Weights of a small mixture-of-experts language model, trained from scratch on English Wikipedia: 224 SwiGLU neurons an expert, a variant of Muon for the experts.
Below are experts of layer 5 (counted from 0) of a mixture-of-experts language model. Rows are named router (the router's row for the expert) and show model dimensions 384-447. Each number is 128 + 32 x the weight over its row's rms, rounded and kept within 0 to 255. Numbers have three digits each.
After each expert's rows: a language model's description of what the expert responds to. This comes from a sample of Wikipedia text that the model never trained on.

# expert 11
router:162116183128065086139149120158117147130168164114087195112131109149177128147144188147061107119097109139181152142150085134155171196120126121105107104071136115132128122103077126116159179111164166
First names and fragments of personal names, often foreign ones in sports rosters and credits, e.g. David, Jo|el, Mer|tiňák, Abdul.

# expert 1
router:100168148168144075128176157166114136120111073106098114178180156102141118178124115124095148114094122125178143141173103131100137112141105142130165143133118152112133123131176107079084192121121126
Line breaks and single capital-letter pieces starting names or words after a line break, parenthesis or table bar, e.g. N(icci), M(adawaska).

# expert 12
router:133129143100107096120126140114115098154128107069111160116123134120106132106131136158135168180172158142132127209142106117091126138119136156088129093120077170129141139095166153113041091117138116
Connectives, auxiliaries and pronouns in running narrative prose, such as and, to, was, who, which, had, when, but.

# expert 2
router:144145125204181105108130082180090107142126141138110149099112177123100113147119075084155136086170074145105129158127138113128161135123120080171130104164098083123153164128130171160158166091080096
Short capitalised or consonant word-start pieces like c, St, p, r, Dr, often in abbreviations and odd names such as Pancrase, PS3, RPG.

# expert 15
router:170165090078089106118095145144163119092089065158113094117121162127091143087157054159161129145121085114090126104152145124124136105108135091128122137139116124095133077128141136147159122105163151
Plural suffix s, es, ers, ies on nouns, plus plural words like people, them, children, and s inside words like ob|s|cure.

# expert 8
router:084142081124177189163076168109088097124120125221153086194089066137165154141098172106180129094087126118139128092091155086146160078062088113162112144125147140124144158101119128168145163121153126
Opening syllables of proper names after a capital letter, such as Bur, Ben, Ma, Mon, Fal-kirk, Fla., Os-lo, Oak-land.

# expert 5
router:102144103169082143131097116101081071102176119102168113068100148088124103169125158120130126151180103146084128137108083124104103155168154094203113190149092160143144132190125082116142028167143101
Head nouns after an article or capitalized modifier, especially institutions and topics: School, University, film, District, League, Convention, government.

# expert 7
router:132136166086160118126131086089164135138175159133087110227128164135150091111151188118125111148129130132148117106188130143128148098123079176151083128115153081086132074124094136110122090101137143
Digits inside years and date ranges (19|90, 194|5) and month names; also middle pieces of foreign names like Mar|se|ille, In|di|genas.

# expert 3
router:087114175150109147101067201108129143125134114206130145129134095156095124160138082147122116133141178150163169096115133178156119135144137181103109147117193073165129153142191135113131128123126119
The articles and possessive determiners before a noun, mostly the, The, his, her, their, its, including "the" inside Nevertheless.

# expert 4
router:143076077063131076148165151094165125145157090148151136126146142162077176070104179073099125127092157103123138124134127174153099117128131059112165113150124155176085099108242120166155149111095067
Opening pieces of words such as th, co, comp, du, second, starting thriller, throat, threshold, 19th, plus scattered accented letters.

# expert 10
router:110099071096125140167145140124099138104120095091092105151173058139064175090072130107075141104079138095176103207150211076121088078137111123081128100092170184167063135177113086133136119082137159
Blank cells, spaces and line breaks in wiki tables, plus coordinate marks like °, ′, ″, slash; e.g. vote totals and stat rows.

# expert 6
router:124072127131182098101154102123138113135092201195115178135169134120166155114206086084149181197121134136144116125117091123132123130159084106129179151109130104148136111123108137194099155132117143
Final pieces of personal surnames and place names, such as -ford, -ington, -sky, -berg, -sson, and whole surnames like Smith, Jones.

# expert 21
router:141092167150134152121141119133158120154146114099178077145152206154144129105112074122106129138165109119128139194108125099109124192165080153118064106186122124117165117165102109136112161119148085
Bare spaces, compound hyphens (well-defined, broad-chord), opening parentheses and quotes, and prefixes like re, un, con, pro, dis.

# expert 19
router:113134143072114148116125137159098133126090197107137203133187129144116122212137093142135113133151158107147123095072165139141088145056148112118105159101142120115174165155076147119178124117081149
Sentence-final periods, line breaks, colons, == heading markers and table header bars ending sentences, headings or columns.

# expert 13
router:117180133155147196121087130133169112129120153122165160115136139132110112107102137209154084156136140120164087164168171115119117139081181160136109177086110220158149154143117176095095115205112058
Prepositions and a/an following verbs or nouns in running prose: of, in, a, to, on, for, during, between.

# expert 14
router:141129114171170075118118147127169134096137139105092115108089137096169096183149144148143124090140085130156152073113168217122129119145125152109126137153106087079113085134145172079187143224113166
Pipe separators, dashes and colons starting cells or list items, plus country and position codes like USA, ENG, FW.

# expert 22
router:132085121128151126077135131103090146133127129082139053152115119132101132129134173175157140137127174142098144185081125056130112121130133148107093093163132142103114102085126108144138118127119101
Past participle and verb endings like -ed, -ing, -ated, and participles after was or be: known, found, released, built.

# expert 9
router:177156164170086145188101122124123131105092132152166110138101148101156097114102054167073157169140143142178127049083071165116116161123055119147147153172160140096101148140167164160120050163076139
Commas after names and places, plus closing parentheses, apostrophes, colons and the middle digits of years like 20|2|4.

# expert 16
router:131170125101088106096138107168163124149152118137085132096153123155130173136131123114160117126137113106114128177113153118153061099129152129138170077124079113165075154108134119134131075096129158
Field labels and structure in infoboxes, taxonomy lists and table headers, such as Location, Total, Coordinates, Suborder, Result, Born.

# expert 23
router:110120156157137106166128125159069179146101129114187147116136084124127142160114126121106097126128140154073117142142136195138162151129191114133158096150054092168189138115105151114114126174094123
Closing pieces of long or rare words, especially Latin taxon names and abstract suffixes: Oligo|ce|ne, chole|ra, -ness, -ity, -ensis.

# expert 18
router:176143113154115176113142148122188160165073134143148130089120127073165135124127105076125163102166149160123115119164131140102139125129145099135130119105200087082131175095146129122085049138168191
Digits within years, percentages and counts, plus quantity and time nouns like time, year, million, season, days.

# expert 20
router:129126088093085208154092095128144147105166154064130117089101107163128088075142112151151120097118077086089137140123152129135138142183155200098147133136133154100089139158070074105153133113163107
Pieces ending in -o or similar, mid-word or adjective-forming, such as Radio, Pharaoh, Thai, rheumatoid, plus adjectives like American, main.

# expert 17
router:103103153119139083138182131086167114098125142138087114136089089114139115135117173114101126144127159126101126067104080105148096046162150144132151147125169094124149101158077120101152129104148134
Table cell separators and cell contents in sports results and infoboxes, closing age parentheses, and place words like York, Los, London.

# expert 0
router:119111124080131167111179126109123146131104083149102115069103117119161120086125109085121088096051114120169109075169135111109133091141152110152134136100183109144073108102131123140082080127112194
Individual digits and decimal points inside numbers in wiki tables and infoboxes, such as scores, vote counts, temperatures and coordinates.